From a checkpoint of a small mixture-of-experts model trained on Wikipedia: 48 experts in each of 7 layers, 579M tokens.
Below are experts of layer 5 (counted from 0) of a mixture-of-experts language model. Rows are named down (a neuron's output weights, with its number) and show model dimensions 448-511. Each number is 500 + 40 x the weight over its row's rms, rounded and kept within 0 to 999. Numbers have three digits each.
Before each expert's rows: "comes before" lists some tokens at least twice as common just after its tokens as in all text. This comes from a sample of Wikipedia text that the model never trained on. Tokens count by the router's weight.

# expert 38
comes before: "\n\n", " The", " He", " In", " It", " he"
down0:508461445524452554455508481482551538569536533462468520519423451479436417450479470550535501519601495491528457506461488536548505501423507598459464533440481476494532458537503463518486482472551500
down1:457399511542442546449452458458477441448475510516526514516537503454491493517525475478497517501489506436524528561510608525485501449501527530525464564520449473485544484442540559543504517479486453

# expert 14
comes before: ",", " (", "a", "i", "e", "'"
down0:483571496450513537498441481545519495458515460400536474471446565547539558417467513492465526457508517444519526461509488488466505476489490476499458559505498491555580488462539452509527495449516474
down1:506499551513489545474531481529565561485562461441514524499489534450583526509464492524510514567472498546448497534555551472499469481463494487469493474537497495483475470609534487449507562467531560

# expert 21
comes before: " |", "–", ",", ".", ")", ":"
down0:544456520478508515524514531528498442512494512462527535486543514587524483466517485476465484551392503523521539462515521492516562442550515557492398488518497520538457502472503455531434462528460498
down1:463466451495518475513493462557448506445463525477489421491503558559473495558572514466562504551533492413568528564494512484468614453490502538508465498558471595476457489502500503513510463514513532

# expert 4
comes before: " a", " the", " was", " been", " be", " not"
down0:446444542477549551419522496519548446522608535496501573480489499503463583581573522472530528518588510488553511526484502520463528537495556521443504590509504479531506548569478543515551467540529477
down1:543500519505516551522477473470499471471526462493548466473490566478527496559425499544549456534461472481540452562572540490478453525515504507489594512506508597487491427496461520504480502458484447

# expert 18
comes before: " |", ".", ";", "–", "%", " 0"
down0:459564461482530570520505573538520479504458505501444550477543494510507438497524521508548411565570440451465480437488481446555470539511448542475509501493566438533533560510545500521544479556501527
down1:519538494464465502511541463461521456500453455466549530576478532541464516445542495552538510528466559509580496486458496430470482602513510386525572477524539485534495457485514561509468526581492472

# expert 30
comes before: "\n", "  ", " 0", " 1", " 3", " 2"
down0:518512497506482482443548504553462481440457519474578562531450518442524557519485541529487496513420558495495505485530530545511549517472449522505521526576499463509497504529489538420498450495550506
down1:520573500499527486467504475484492528495480510444546527449528486521502487556496489537591538504536510525506473485553500469432509461521525506497483521505596444486458452448409538464539451594458481

# expert 33
comes before: "\n", "  ", " 0", " 1", " —", " 3"
down0:447529533509475495521580432553443557575522528482563505590523493515523516492495536481520458405488482493546484409422469544551474561462470475419473498463499490528458490507572424530498496427513497
down1:484503559585469546564495439435460454521537470502446488520502504424532438501499515518449557537497514423411519466546544496490438544451460519395577466542473504537499484468534532592453543477489500

# expert 15
comes before: " of", "s", " was", " in", " to", " for"
down0:476465445509491477407492480502478460492481511464464566485495508456485556560529520531460449545470484581483486518544438479492553526451454431556472520527446495491495527466490553498486441499531497
down1:452613502508501474520460511512464540516512562517508461526503505497531468538490481409514526524488536534558448585557513427501511511544517474563510517447459527529446487451502583501499455488502482

# expert 47
comes before: ".", ",", " |", " of", " in", " and"
down0:510518556495481514499484563411442481488440534571524452494497543533516491566494480454477514503537529480479549517435377496525458560535511482479460467503416450487523478543506423536548475522447449
down1:538540585576530518473519564468446440536501486474522479551515547487531566548506497536500485472487444466549540523470506513524457488452491528496505525475490513543521553574482532516506504466487466

# expert 27
comes before: ",", " |", "\n", " (", ".", " in"
down0:473468550564444499440561516505462448490384540508502511498501496523559474480573486551525478500501515529504494500529478530540530507537501455526462507504546572474487492521463497533469478479553473
down1:520513568530540513454505489474534476535532528493501536421463462485517530437504478479486501461439473475453487502537523518546512507559471507465520486478453478522510413414469594474532549485535559

# expert 6
comes before: "s", " |", " (", ")", "N", "W"
down0:536437583531508531504513543517489522508484560581549460526544427484542512548494447403441513480486473472491524558524500474497530471524510495454469577507522441483446539496527548452484539503487435
down1:495455516534542491439480534508565469511541503470516466459438445439510499535490498509536522534406494423509513509515489541525592515446519470541535509452421535550446488503431442546500458539453516

# expert 17
comes before: ",", "'", " (", " was", " and", " is"
down0:465545461492499525501545486479491490472523515467531470506457482528465530562585522496467484466473486544542484508473623554510488482539546518498501573414450495518456508438511458558489517429451538
down1:526580532449562507534505508476496513553507610501551543471533527459499601504486445482501518457443524508499503535506476532501486565484517557540435491491469486589472448491581520556556542481492539

# expert 44
comes before: " |", "\n", ",", ";", "|", "\n\n"
down0:459471485496564492511538493614488472518495509484518550513443587527498468513460579524455535556508441470586521519484486448460460462562492571515508466477511502431565489507466496513533565531467568
down1:539480441467512605454455438493528524554480446542493442517515530548551443561563454427496470476527507471482468467504507493466487500423506510534472514573557548529536456463536505532553491505458470